Experts of a small language model.
Training: a variant of Muon for the experts, 557M tokens, 5276 steps.
Below are experts of layer 3 (counted from 0) of a mixture-of-experts language model. Rows are named router (the router's row for the expert), gate (a neuron's input weights, with its number), up (a neuron's input weights, with its number) and show model dimensions 96-191. Each number is 500 + 50 x the weight over its row's rms, rounded and kept within 0 to 999. Numbers have three digits each.
After each expert's rows: a language model's description of what the expert responds to. This comes from a sample of Wikipedia text that the model never trained on.

# expert 13
router:485486517433506503492483543553577402526489473534549491444509507552486387604488493417476479409548574396451577565507469504461501524578562584441534551500471480510589508547403497480600491479465512534561496524396501525542549487573452556582539564467557436505454489451531531440475450553507595464
gate1:521519501470473512600427467571508497445507519467476512523472507480567572484489485507477418486393542495474472399514500539509556458484503492448520478415523539464544468558431475576454402442470377456502488494512535426446516515423457502547583414476446458456447499460401489536565492514372416492
up1:601516547534489529520472542452470440496537581547494453542462504535555417515499442566562478498528531570457519417564525414624529548511521559539522480505570527437629549521618486608517553550513524455440568419471418511490454501471499509470539503459499532598434527517471527561565539469578519559
gate2:460556513490493456484511502575492562506495572505491522576492496511492572530460510546444488444625428520434586475542594601556427496512501368469517465492508534530483512448543458532501459514458562580535417470557478551610476425475574512530444448511598508427501561502451527486438534452426474522
up2:524624562563546456524578487469433495478520520436600480510463525410464483462518457453494493507526503435528476446523513466484545453538479474609467572512443544510467468452533403544468557457441544581490501551509466465373482475542505540393604418522508569547506525544593547528543484504499476478
gate3:466566432491500497490524423502515515425434579512473452447404467452566572543541496523475435436557504582563552472527558573481471493403476501531554504514577442426560437580491525483500422483494577519533388584596574485484541473417480499494510539476580550448547479492534475497489409511459559477
up3:497491548457489516445525504527550507570527573524497473542554537500477563504491442457541527512503602435452508543511642535464533480495432454493554445474460520484455442451511505505479517434460506473552495447471499533529546513445495525584440410495493532478494483493463519501508595445517475516
gate4:495453520475558531475454514432478467496418452541520541598520554569528462521494455510558519525485523572423488511507550486407528399547546514470480474419514576489467488532411483398407504479559412485462488554478489498663583519505499472537515411546524530462467559460588496486482520537640565556
up4:527461552519498475437549527525447530552388573527536478448513534453452536612502459422567479506459493539414510489515590493533492444579501560527415445534524441614540515573468458474551620503499569516508431484481529511561463501531505505509482508536577496439507546568630474564452517485508513522
gate5:476450378524472466526467552442465511556495402428433467505520506490457482481456516429471532456398516548565513519547533552523549508472497448454524536505536531536485548553562502451515540401551456535602497433432464497465483511468497472491439483528509540483520524588538522442689469469480605581
up5:474532524476447461497464361491504474502492482485495499501521429488555488531477529467492495511451469469490475504524494440531418447468499431426476485465505509466440468600559499503467468490504501500436591549598523466415528542499460534537427564417487476495359451640511441500456510441485528490
The prepositions on and for, often before dates (on October 26), plus the pipe separators in tennis and sports result tables.

# expert 2
router:406481511534498430471553482498430570482500484518434573577403488501474474577515566426507425560588481599543479430518424520617542520436497520465496476581559565518522543549398587497548470452529564459427413509520564485470435404443515491404454471547476479631462497476435531470460465473462563481
gate3:445498459467509493478561536577505487470418485407568500524514404448431527489486495518409515564500510458520521509509502448547557530557584488476511479494483427509553449501381579524499432509553570453576509601602549504468417556486553501502560465515412479509500440455466419429469459593429497547
up3:594560543570482514536515569486557583499517540487521434497512482531507594575530475420454527576511521538480512516448565532443522546432610568429561639594506468476505429433472537511485489425557567506485526494575473484538494514539498553391456545589452404590553587500527439504503519536508409527
gate4:515418532458423550597509399506468444399538547498523488442512487473526460639466437547522522500465395486479502540419478473515512533417433507506574502552558515598517498543468456489454552464515555485508366497510566567511456570560478538491502562482514464566478480434482475467421544543529456522
up4:498460574421533532446551519516488486430482493518523521544503428473563397531469412436460520536461566531427477535580490441487477536431509628477576583466540533489530438380525464463527474532441535575464495505443631505465500506549533524496438489506487424572342487484607466482544527541513464495
gate5:450494532465475470579545402466446427460441475598452495394513484567437542535594555499478470561573531500416479549515490397551540540490512521457525493516472538549542512496502519518509495515510512540447510443495610607444486483532485518503543577471568556460508527454535512421449508438507427438
up5:552557567500430592574582685461527530498549576509586460544481460456559452582440560476607494427472572471430541569520379476536536503510539446438544560524540476478475468416639390432517425513587507553573392487539575555546519516525476554498450559540559580558449519522492542504555521473547530601
gate6:570574505542459493499543525514588559559505431467429458484552493513502471427458523493573553478520568555423484467507454521532536541579537510474475507474497525555471536441451559377460395512480460519547477565539518548490523452459588447452460602562461421398536516529442505554473435481450464539
up6:537518485528526501575514436448531537457495517497547511578426588480531504488502372505546502458569510534524624453524505483528465410549407484422497533603572559418508498537500503414491507505560434462522493431421531469517572494501526495539489485543460540355479464439476558489467483437501493474
gate7:460480502548431525474486436589489550544484531421493606524513537424466510461314435459491516513529507488528446487513510466459462450540475521423553450522538449545511414548475570534514532514536455463503518561521536617584432413408495532467490478560504376473491436442524429465581584561527528570
up7:526418443584454516510521452405461476436459574502370443486496477499473523508446442518484481489604520478479444441443439573505490512473468491367432517406509422512457427510508410491496499473589525457417528509519572510552477430424511498409507525551506446514497486430512497488608459621528535491
Numerals and quantifiers before a counted noun, such as two, several, many, thousand, million, plus unit nouns like years, days.

# expert 32
router:490513497510569484528434566511499537605443485471524516474412540451492422496519495598464487525528477461535495508416528446473420563477543545466483492448574587445429512536507522479523514488573458485525552494523444579595525526564569430575541555400521504452528523535523452475508578453409554554
gate3:506530478486429533501447564493505460538524579508528606427564534406487481513493509527540417532466419558491548455475549483461554549478466473593485530475479467598590433545404508519517514545513572511432548469530436532525504608517505641565508491528474488525468500454541478600495471487544560496
up3:514531438473496500562461614526494572504460558545524447510546478505503520487577495547553555618495484457567409596438465514520487539463513453522508502461437523413549435494479512529447489484490530432474429530420536516493637552531516579464418578477498618624501525475511478598466531506590661576
gate4:585515532599587575572496577500512537421446476529557592474499482475477515533491457500484509541491505489553474546554548534472566545537478560505536563591488544483494500505551517448468608498544536417484563508464566446574490529468510443509608446548545544439462482465466552470506478511560412468
up4:497515518523527502442534509552496504498490441523443530482538510514451553524468399482441578592590410505489510543482462460537480629472598398495487546562464595453474510431510467588476530463459519425417534573467410497505496536520547522533575477533506505496483509569465540525535590577518414570
gate5:615506411540392544483575439513513540512527489536501529499545526541507492527487503455431513477500457540503457465496474501537528506464578495610483498495465545410490537566562554425438550502542510455446477504368532422530447484484550465403514521503511496452495547420484370486475579555416579497
up5:561545433486480551430396537522515521495562575418396530502496477423620504465527496486415574506521500571481514444531463465564475478553484563526493513546499536557484395482547585465535526404481549511496540593492542448484458490478546509507522532512453487429438459485555497470546467496424422438
gate6:530384451459477452522433537502484439568498511445552496457489431557549412518560553526491543519546531508465540521513431472501523469387421443572488508493544553501567472461389469467532392423478474497540493621536493543470488473498526527423507457478528532553531627484510456531482626522545532499
up6:503450496596479454563470491482510524557573546561542497572473531426496506488490539494557425450450469515549513456462568496493576605543454479461469551534492446483406518445518562397495627510492491528541426510463481460522553518491423503490465460531452491573498348564336569583559490520456505491
gate7:585489549447639530454494641513518490475474407586514535453546541445501495502531435536615500559524458527476452584401574512536503521464562455510492431515562536532535416447493492517480523476470530408481470496461478509611469457522570549526548597427490542488571571545540496528457495455488523437
up7:441439400454491509417548495462478530503526448466485538575467564605425460489519559457555525427524590418515491447519537500419445541486528559493455472544546547520504488570572504472409495447464537534529446501526540420456469422590485416473447552516485568468564534549622526400494514479470480506
Prepositions joining a noun or verb to its partner, especially with, by, to, from, against, including, as in rematch with, Preceded by.

# expert 25
router:483511552446475507507513451500565500477498572548518524546466612539467497457567448444484456568479491534531503437492528591463492534518471516591436410466511561470492428449397482455470502493504433530427403468456502443472541551455491530583515418484489591581524452523526550494449532534436493535
gate0:479525507489458571544498489406499536449503503486493524476478496490479415440495595563533519527532493486586478409464516495363516534384457463576487438468458473425470424550483484481474508501569531467475471537448463469569487582508477443517568539472437540455486456603473459611444446543413440520
up0:462456545420461452460572362449575483491574588546504562503569485477468500512531481578540553573532489525455598386444530448547497560549507591482481552434533582566529491532515451375578566365475514395465488528574520568436628545507519509581516506461567617533504530489544581514549552527507462440
gate1:503559507497507474457480547420509552474483523539470574533405561457614408364604402543510492502520505467559388476447478526569424389499553507457496548464532566569536454598503477513534511440504393476471418460503519502464527490446508513540440476480554636547557514448537466584459560544405608545
up1:409401505480492483439580567499464471469511438496578460472479479450490513432543479622512542468401530460585550386461489605483469534513508524443528575546495501481404453529467584474447475502512474531457424635449536549485532567520560557470500607461492493480471487502516512490565512466481513379
gate2:529538605583495504528428465436586448464444384563510550438488558458525441463584544497502458458529502527509480455475492426468521454520469489509484520527570420555555467482442535367455505538547531367506549441521538455487596565553470482560486436560470492476644560464493456402505540562494437490
up2:513441557512404481491557521473402517475460510514539467481481497543470527490441569498570437508478523550526483581415481514436505526437528435529459497522508555397472476461577485510534519531442459548426555445491612535566497451458536575581585538494503565555430535461455399466459554603527533440
gate3:474586373575483485502567473517515384509525447472540592544529586439480489480541484504473455487474460521433444533488481585457480509472500481603416457456595625436551502427453612402529455498506460399566415473487553505525505493498605523576538517565541530506499403466514478494447540464492560480
up3:504474549513453588571532510500509425533447569503576408506548504479548530562426476426601545512518503556481531427525491482534443474443494571459453539584489499478466520477545464469454527554496431492502377492588539560469564470505525445451497490513486527390453594492506415449531492616524450442
gate4:436542517500581502499488509513466454387564459489505588539519485503515432498464499535514471559519408537557624383529492567484624510548437465596481501505406476511534428521489501452406418462469431540524489464577475568438477474416565488544518445448422519551505601555566497402471521444467561518
up4:511463479525447400451497540406483489548501464472468528515493511566521543496440476462471506572498527535509376509502586504493587506490519530505489517541528501486493531513597442520599550493543515479604498478587517538533449528589494483476529502425535529495436511442452538411478490511518475569
Opening pieces of foreign names and articles, as in El, Al, San, Los, O(vechkin), Ir(ving).

# expert 51
router:488474514502471509489378571452584488451552472553505566491482397478520535507500537529436554439511598467503447466528568507456542516508454497534497510566483407429492554523526519471469431457461552440556456523614520460544405486499418655541502542577450504500507476511383519587486468539463458555
gate11:442472532501426406475546570504473614443530416470526442460424425535530505534443448552466538508471536499430514527503484532562493497531561466491520605526564479473583545517560554435481403574621413509516480505514576492553593479481465583418579493425490484526494458515476456468526517468468426391
up11:544392498449447520416509460590404408484468383572554413519495563557471576367569471513484537538548403555539560521481476454420490470562540432509473523480487615584540507441547485469572499515473540529504502458473500593412550505449536484444567419490505485545473430545546466450493546530432456497
gate12:550542499562541482517511547412461567445500514518481537456480468516478511557530467502487539468515435482461562467384501615456494501482520548483490535521527449552437495545540430515527530477467557528501522503539510524495510444430424513529484565534445409505556592484557495578600544480552467535
up12:465504571558539492490340501516431533508405524569544580538538463519491509441487452491457400522475515523568507521386428516524545505486449527530490520495445587594537435402471533497526478585565493499501482388435423540487466594513495512508494501553547503447537447496487408487499489502599551527
gate13:495485573487448586457494543479472527463520527535570464477468514505472409507450547551463513549455536456536451575546488509398521389455464506409491569468501547506502595421528449472498439534488504518473453507514558491521405567436545495549435515516546594566484532529506462394499459537539462468
up13:531431437433487511533465454588481542562489412458396491537428591538588533529458515414528486453519442497549508567473481397548507483518454476537516522427442433456515483421479497490517578527474547476514514388415450588477503525433529421470455488489503494543535466501512513542546498448593528556
gate14:537508541541516558464539588537538535461563573647443498523481465462587478549516490405441548483578510483392588465511494507528511379475557540481478547560567445476391528475505513508535574509477537470528403514532434524496481429580511585579531607598490565522484541531490461517450454494476565523
up14:515453474486475527562487411453568511574511490516650515545600466447553617489545545498570480516451443458473454555653428496649468529554497443544519536495514535570632502447468435555514517417503553467523463500504548520475564499455523514534452480453514520466543491493492554582552534484482500507
gate15:478495524515500522484415516523568537520478505471492498494480443563597495407491536473583577539465449551502460549524524408457550438589550570529480450499536412562562535561481497382488515477479533473477524515534597534377464500495553554461525478407473465458558549474464552524533429556431493502
up15:558493545480452504509503522507508468557508499479460488472476504503476485626464536482492506477506533481560557522490448519553590528498437475531569538471477511506441518509448493523525499560579500478447415481479462624510451538428418443485314538556506469478527480464443452465525502532432585528
Adjectives after "the" or a possessive, chiefly first, second, same, main, final, 1st, often in sports contexts (first time, second round).

# expert 23
router:438503440591534521489507453494580497489526449391442501529467471508509603445549480486406436480439514485494459460425453426524475576497543488440498533360455493452480505535584488462413506455492490434566438570475450410546563528532547408504414579462492463549449510485488493489487414485417556520
gate0:407443412519525624464585483506466580538497492394554508519504496648488552550505526542435500448402515492429443542535385531410421500502487516537451467559544528547568484585496531471475464574508389488530572535448563552550573522442449467470549588536526550524503503442478449498485547468549604471
up0:527445568563506549505455387495520463472465457510524478483520491499501549413547527535500490454482459478468460483456601456512423593485530510531554527518486493467482398512445515506501502453542546509493453439588601509529486529601560517531474516600462538574481569531426545488466484424427403475
gate1:542532409482514567514471601516546485518368488559530517393462528480420525538479553491518567541476497446485450585542417431577473515540476533464548477543435486466460570501516461507508524429475562443516510477590559410529593476542453486444508545506508566514549502454587518564538494511574440502
up1:503507430529444545493518527412559547554504538498505363500425433530421563424519476499485557537496464585517494515488515438563430476483606508494440461485434510422505512517561499569378543428494425483543510499437586519504596458589547498444504504551554419418504516581482462471479516502493556481
gate2:485526419465489502514406518538548414481480496493471467478444467465460549523523514498487544507479517436442471467485388569525561518492536530536549481458536470484453418534514523446520536494505498489555462475544649474501551464452558483556614519570511479518547555543469495457492466530446492474
up2:434570524490468560465546502457481587500569455418427477488474425540574439516524431639454534525504522454524556453515547482505476454534489554466510482448536486467422483568526525542501423537444539562487479570532459428513471527493494526546569581541513475462517554523460399426479513634487478491
gate3:534481458533570582462513590472567508479491578484410403463521533603422485571421651567463473421453503519561380537529502463566491552561541442498491516455616428560549541478504487538475528505518425507578528442456421482497466482460598477489507496460437497540477487521557616505503502425484509482
up3:596457555461539474628416507567488516453475507474568451530475428519542528431444497493525467480496601420481542507549583412505504482541520548441544578546506474460481494523446428479548492497410513597586546552491556463496432438506426595495479548470455570439511503511497477524486494498390534467
gate4:483416529531554536438468558507570521464555501521472611497512502535488537550536453481543568445497547522467507510516452532511501486533430478454482480408559497486385444488476530467474451547537469549564438444531587452565486606463505499513618470468492450498503481521511477410525542527517462454
up4:528469536462475560532484498553477446538515555552544462478459514500506462478557559505517438558480512534576451473540528540442489410440435550527472545534527597439533513495515483550470529530552499479488497539487476628450520515574499589577492448466516457523497514478531515523492536491413502454
Base-form verbs and action nouns after to, and, or not, such as use, support, promote, decide, succeed, plus GNIS.

# expert 6
router:493474524546508471523551503501520564492495536447472485453563474423465504452507458535565492587481555522526495538465445456511446482560514551531442351552511534505475563470596502453513467487494358542503573525555475520476477385467416533556486631481360467495548483494506569410498401487511527442
gate0:473410472497571516532509478506573463497459516469529465572502479472457481504479563556522490486468475512489539500547516423601471470513533528512468514549546522529473405410520575469489419464454447582540522509474444535498529510457588538429530494509447510417447483508435456458436485509504484401
up0:387442455545437600477459415540450527550521469571487462540469555396586521498480560377519588546479370559543472525461482489498453455559472503475469567483515487532575471564465535542476539538497602543460564490511542467520549468521398421477463442463551468559517495544478390505518488588529541517
gate1:522505531486457554472559476544510480514466483511510360440494509511437503527432497433491445472487575459532600512449468492480501536483462554499516520566477532502547548502536488456562515505468516470421473462496568475489490453476441539571502420521562413501491532467467583421452446521501462404
up1:501487521432468389486441543558414505441535484478505533488535573482487580470514503441430463501581388459517508511421413453506521537505460385500586484602498523490527556546554479547520545422511532524510466491535600473489498482483442472509531518465443528491534486534409516526475607524539495489
gate2:499534482513476498521501444479437501568459476532471593491479455459560536525510460495414436547460496567501553505486467495442507437530552483381514436485520529487459522404521471559506468475548496470511525515529403504543553579492554406574450627501593490503623479482404471524471429520437534538
up2:482494495609438528479511505518548524449410442538534424496470513426513512561439495564515612526510500475494492548500577500497494516528465469508557544451393463497512507470435462508436487405469446545568454451598504583546456446543431493521465499547596475545498458522535474528563426528515551522
gate3:557548555526481503411485545553482511559381534490477457487513455461511467548489465437480497553398575503536502454484467519469551422493544598544477443564507419511517515573618438416480536541504499518461404508581393468500501486516588527582622440536547443502509547453423469359537473484480490527
up3:460548493472529562567514478531455523504496556476618544509480481583502494515554540589399469466443481489522496499511587430470453451498577582408516522495554511455431489545458538450467447400546471498504578509577503494502554526549565483583488493480525483551456452555421540483612511463527521489
gate4:533417506512554519495530542459503538402475543426575519517492479605578533481495497522572481554478527460484377547474511574565442533547567459478482549564529484560490595503491507449563512447528467556493492480477570424447422532538519621492599584555468601424486483496506509484468467344566449467
up4:545542503512541468479615522448524543538494491482399465493491499511477430424504447482524593541516440506537506484467531564588449473608582531438440497560504464473496505471455464534428428497485546502533477524573453463580561568513528514513559555576448492488436459447510498489433441569591513506
Opening fragments of longer or rare words and names, often in biology or tables, such as sp(hincter), Le(hnhausen), advis(ors).

# expert 52
router:546469540581567536463467477475500456520467502573441494516439538480443578581544518562452509582499462535618529482520486496393518476558515501418562412468546462478503512429428456527500526418487527440553477516402524461489511472484479456513500492566464563563560473520591491466510429467448517469
gate0:516460523463509434507605444422497489432503513515482499559539546484493491543599455507529471516485569522311495509508489521530543428556515410613446412532498458472528490457427457553517485570421493488467509478519486535424451470512571494506584520606526523488432498459543525516515432437460445559
up0:396509463471501434533596443475459514516411452450484511491469444504467543534539455507524504503539513477437544499537463576513408515551456460473544518559495491522604548445534477537539498541459487534380569559503506484448380457531522496527463458502480642494455431507473515528565488552477468496
gate1:513400513501465522515440446432524475526467642451577511522518489456486569422547465619487497463456519561540524518493334494602466435449496522495503541511513523532519411424505449503438496535451454465539479473486508471458580595504533427426529518518483431455490399419504491438482487426574423427
up1:599515484464520463503554573421644492485586470459587571632477530423503546505538575607501453452492570521445506587437532485494524504483465438538476430464499492510483461611496505510492490511515447489432557437509472494472569494494468441449466432518456495581427466450492515488631540486518539524
gate2:593569514602448440486597486506573456450519493527526460471501558478494466402529613525463506439466433473465441405575426497476451417552463494513547360456461516567485473403499567376520486477500453460540489558356519537517492590510485382547485397556457478525520470560513521403471486577504482505
up2:451523580487497442512430467429465493473447506479521426600491559526602543526543474498590488590421450535654547615444522434490416551523480553495476476527579509546515445541561479451493490497525490588503416572490496441444526449487609467609463461478512514484532417520443458439527477524521529476
gate3:466545528493543526502362431439441445449533451529508468564554461474504500530491477574454544413474492425528479535508488471483449437420523560512549406519464503501521495478413620485472629415639537400559519584445477448514479483553477540506531542465490565453460499395530517466585463498473538453
up3:381469480463483487546469492501460475524502411646551433526540468496512567519532463637499492543560532429488424551389524567531501498547541490526567453509437448426517391382492416557469490522461477512549573489459466564468474459483521439531494508521489516489466433532534562493617457577497544586
gate4:475509603515510534566590572515442423595494497553471461472507559469459587512527521496473508521558489432484533584461412503585452496533490527430507555498585451579540540522511426524422566441460528532527452485526512550447552537459504529554493505521556517489555426517600454624520500522519537547
up4:473503468583546486473511449414457585445549398538463497507467481506483513627475556479445498496443451458551483528475491477570599459512533492498538570567528493550500571477430450497515478532488571558451558448482508600475398417446538533500515447572602524508520443476575565503489530460578535411
Opening pieces of split words that look like prefixes, such as un, dis, re, rec, non-, self-, e.g. "unp|owered", "inex|pectata".

# expert 36
router:536511488473501569511497557479451467444488560516507477477435472493470479517495490497579545433580510447496482543491598494482553506565492495452485485586485436513578527561560456515524484548465533538405491558510517503477458556463538518560487601436520583519465564515495479495498556516487456506
gate0:478542474475519489483507509579482456438563501473477520463440494429511498546570504543466482455475428430518525464596499515494462487498521547494532543606426399493481583540497541494514527458571402483553480491541488548526520596558469473500485504475449550530345494477543474515472538516468489494
up0:500534528547460526394473490551615509608434415567525529565454497488541502476473516564520516458579458497439489610495587422528519589515504523486382559522481443503471423488480528448481588430487459379463513520519485573535516498476608341555476392468472567475518463562505493475529555441480505525
gate1:400491540619530437498498518441468473467573411523517473527446503429515461540450504443544527499505524517434462486523555525485457473515487526451463485458506498495643561460465477486544506491425423563501573475472493426493501499534455550525463510479579623506463496492531532425556486556584488492
up1:571595521502456444477582452550456526595484494487595390603539530411460532489493486518504504443484468425523439480531589526499516558467556508480515443524503517500568544488589463538494540533611477465499561436414541496510518505556408561593537408522558609540473498501523490479372529504537465440
gate2:549528555496514452536495524421465455377452583533570543555509528558530514486475499475495523570507422576620472482528478572458500450439462433506424415525475485518538494547546463594497530472498533434434519456512525617499461529450469340530382568427511549497425475403465530556499456497508520555
up2:484494545474566537438521463494496490393586559507500502511538483504522490536524489528448486529562513494476452366517577533508452525518538422551508602504414504507546543509542484454487414416535502516503478594549559531421410468564530557447489551566486513516505501490514461519429522484559541632
gate3:367501452515544548549498476522413497495439502536542589429500494462545492461601505451448512434568512637424463552502490504485529460485471494423502464562408489458521506455459503459416516556442544473447483428538541478524589487532452505443526552543433507499501522576457523549427441543400440578
up3:371482502517525468463436476527434517503498545446503527538490583532550505512482543510538493542569549530479436500556519531491528495484461432468508478432547591424507462472498516578493552546454568556574489565429496581549414535586450521526528544503552468560522505551440579537472506458520452525
gate4:578384507474426451490531566538482436459491476483601489479419383431544557495454528514557530572523507531453532579535529473561585458515485551534471490509435438428570549582598453453464519480485571464443513498512590436543486415496567547585553539488628452521507574529415453554613508441487474497
up4:427534538549507500495465488466528499459518456572537511489429449500480515586594417491488527522483485477424475610377529527531523555527485487449451518421449543499515501532472512563416488408471495489486421540463543575500553425476481564555510416589430483535427580553417422566485545476492489535
The word in and In, especially after born, located or died before places and dates, plus some years in citations.

# expert 10
router:508513481546497511509452476509524508505563469426474528506478485586558541496522514515543522422582519438526560574578492545510488568536515494458524474509525520525483455463494662469451472472552638490518464457426629496492478493434498431393465451529442511487637479435569490475504507539525566435
gate0:548543468546523543547504455490410556529542628473487389512481560512582380479494487461394537579583487480464553552538534379525396520530424470475449506507524485371473587488510490504547457434658551469583533487509503538542599509509580450543471487473495553433545597483471459496418499535496506489
up0:555563442530477448461535410518457475544462566455541545482494557537612411436477519447552470477438546525451503437514499466518469491524508417494424492498453457470494487590516433511492480498510401505494516499541575541550464539491523508501530466438364524449496565446408502517508545559541459483
gate1:543413441461460563474397610492513504506601418531508525462493524510500592398426524470576578500505579462546562478533425495496441462494560536560468564527506435476463529487583554512436512447403475398535427464449558496475393454504490485512425458455467511545525435533578398525484521500557629533
up1:496519484500517483476440523520453442468453507572455509450455447531467514517503539552509387474487549575474471597548526540468545561517557499352534491485551520370507474466459483538533519420460497530518417599531472472544488574509421454608573446540449527538553519601473481500507506480455545471
gate2:484530454480455515540384463498593562391496531392517402442456501547507525470499427539364543593537528543456471569443413472499499510516453535440595478517601569466459512546579518576506469434477511441607454491567493455422585469544580377504502508497494511472501530514601514507449431385513493438
up2:601474573503516441446403571502438628526530503486508556459479506517570392461401520492473467578476521443398589593485466429518524469502440527447427473569454492520535509428497504507515645545436490495613600570396513569381453499492561505443454578455499515512555530566534461535508566492434479453
gate3:493535522524508463541531453514540415536511487509433558453519537495607500551591458401525418467462550552460515486530520556552505497504589470529531427480505501428492506554537571509506626453476401546434531431450510503459526440424522436486536442501538469576472474530464510419482552509566490489
up3:510475485568464401521533526528481473450512526452528473527440439446472576548497470508551458519455562515464563500490498449536498425394497460478492514525511526478504452511462484547495569418477503504448405529497460490485451496553478405530451491514491345479531513562523515493609425560549402365
gate4:554405534320548502498542473532525480476546553468433491447517477448395514543596589524516548497485477460487524554506509548487526557468627510471546584476566450581529558502495455506572434482504456561484501525511547373419465573510550511531498505493477508476533469510501522502528490409600475454
up4:377478568553410519527423540615458509451543566464544495515542504394478547505591551550528497457531482489469562502506475541436531466475451509566490525440487585555519473513413452509515426473500501524605495420559432593444457450542579517452414496589557585456506531539579494545504501541562408433
Single lowercase letters or short pieces starting a split word after "the", "a", "and", e.g. "r|ites", "f|rankly", "sl|oped".

# expert 26
router:490532493435442481417534459537415494511503595450551502512584484495530556436458480478523551538478605507422383593553542467498541519477499579514583449495529488469458489419521496513469465541503495467444454590442517561547492601558532501508486497567511469387537459560551569468538491507556535492
gate0:467435536473529497376421479516526498520449592454530531462435444556464555523568540495504455507472534473555495457521558473503620468527495515458563524383623427623548602429528501495467383456522472524449459601473450532551494474576456534505589418494590601482466582400584530515527498509419522571
up0:498520603496504454558499376462477587539413492474521494459557468448533501530489522535414445551604480514473509549446491490520508418457471530501458558522449489524505467486491490430435627491439488487487512518467468522496542521483540470509504486517523517546562455488485525552422471506496500481
gate1:508505524500424503517387478536458553467497500478619615496500512546545579451455542454487533505468490541445536477478547463561488494405495474471549524567558431505499482512508625466483534468559478524416493615513490523517511493495461473504579455527484495371413423555528481449437511532559484499
up1:495511484516482490393591528544458506385467595558349535529525576480513508617458451588489524490432509541457500447602516584509537424578537541494469510494412544497517551505438473532576519463529551414549484456467472485445560504432428526488470495416453492528561524440465453506518533426572466481
gate2:496586558483474501531533433510479518536515518424576484495472474457504493386517498454459587411504537441548453439454499542486496491510433428476530543607541555486502438480549606530477525482496473557492491533469617427516538488529552552553513540529444460470521491547453550497502534487426520541
up2:454501409422543447428516525518382478486477592557501545493466460495456522383494437550529505544493374463528559409487458436447427488508591485444410555515557611474486414528478470548452476411529542465515537456481445530384479543630499518472489478492483445459406504446459561552495411457524566468
gate3:564492427472419528485508455537497524554559484518424517468505465557452565479594494565588491491523546452541433466382452446552609494563536518600538592551551473539535445384474523435464562510440609464458570536509513466546494454490447536510425372510543478458518485493495497506555536486521399373
up3:461491539549459520482496533500588516493444535435539537414571534526529518503569553520539489469524448560359469455440482477520503504469544523452483452568488531530479419515585511586469460594559613470472536508498492529587491528580457626473505559607519555665576576480478450390556506440565496588
gate4:520550476528505466463449497543471541493511519478479411541505530554481458522499585528436472545478544473500398443561474431538435516484472523529547548494447500489452459404476492597508506556694552520485446611480535600488533452524541499475507568503546483409620417567611549482477587497476409498
up4:466550510528482422520457565469561577618563385412455484455540528497558546454584500499463514477520516485477466498412518460607473528492464434582518507487504358579515491482503490430457492499428456483486574526535563435518493409456504566550474496455460496512420444538563442480506487543521504594
Year digits and date ranges inside parentheses or tables, especially after (born, such as (1935, 1965–66, 193 of 1931.

# expert 19
router:472493526508562465426517573431470455545548521466544523482459503480536421520414528554536387472463439478491456508598522487499420519513368500453449514392447549503572399525525512446427541467525487598447489534436451525392425449432445489573377503531461554531430534494473539561526485489505493531
gate0:451483470423465379512501456566504465473523537531498467488506553527502506508442506450456477555497537559455565349530440519577591591463558514432528525511565490476497404579521519421500474350550572501454429489469430526451493487537574448587625458536479512484460543548516508512492496600579470537
up0:488510468550502490541455466499559558571511446389527490574520450501502501587501555570543498451517456484522550572493553459535499491453495403493546474544499526492571496455484497499453450570579497509573499520532618597528555482548524533505567427515452540455570548464532496509509468477482496496
gate1:547517532527557587499527510516516428496495495370415486566435543456476384596514623518528547512396390413531528525445524515507439476429573450482543502494519490435520490529470579413552515584565510551587599523449514501472408577455527441457422524513532418461548468426508514393541524539518478528
up1:523576544409506566515463443452505470448384519416581407485521448517644460470527521526522539545529561467413546515392467353455514557458634572437452463508529523470444528545553472470475474482585404436476520565592547471497498552580548472493642604469435512559563506572487512489558502537479508440
gate2:534458440504502471437475486469472456499459443519468517487486485458516509577479561524547478358481501428506463513551556528563476503438420522440495578529550456478499488472437581430492442686454498517512506568522468518539573476507491595433511493497528503573451544580503572441563446541525541463
up2:474497595455510477504544441539494497494578528567579481522515491511492455539541451578618500484576502537517516538548587545468578489483431522554466544439449510469528551473536525420543478415509471591529506543469472473414467514413469573486460500494510504652522570483458524541609536478515608507
gate3:421577493493541468537566524468555519496462512465519474539472522577552489475526479577452510536463487424479499482484469499498482512462421534514543572482544494517454469414535412464514472464475522534484483512490536517389537399425402475518486496498592480486453472517600463395534513547581444526
up3:556630517480517418650449536505560547545561522462439479437554457536539486594457525416493469517415512504516409493450494540597570485478491515497562401482473420561435474471518542440483474487514399486455445440405434387496461521523475431493504518360465484532536537489553509522498501495540537460
gate4:498365637432553502472581553431505402530465570511486550514469518517529471513455447504508525461399485481446526435541399522474477574540476518438498472431550506521606419489515464403426499435463508422540553494462546463511389478518443461408447542522419478436492493424469425478507521515561517501
up4:499613461546486455508516582509600522562457499435560522439456421544460445497523511404552539578438561513513503472514435568555465473479435430433464491499497574561539526532538446466466525443428448595556474551498524472491448425575460482502437531528517552576504510511513467497494535508500410454
Single capital letters or caps pieces inside names and acronyms, often at line starts, as in LeRoy, DeBakey, IBO, CCHA.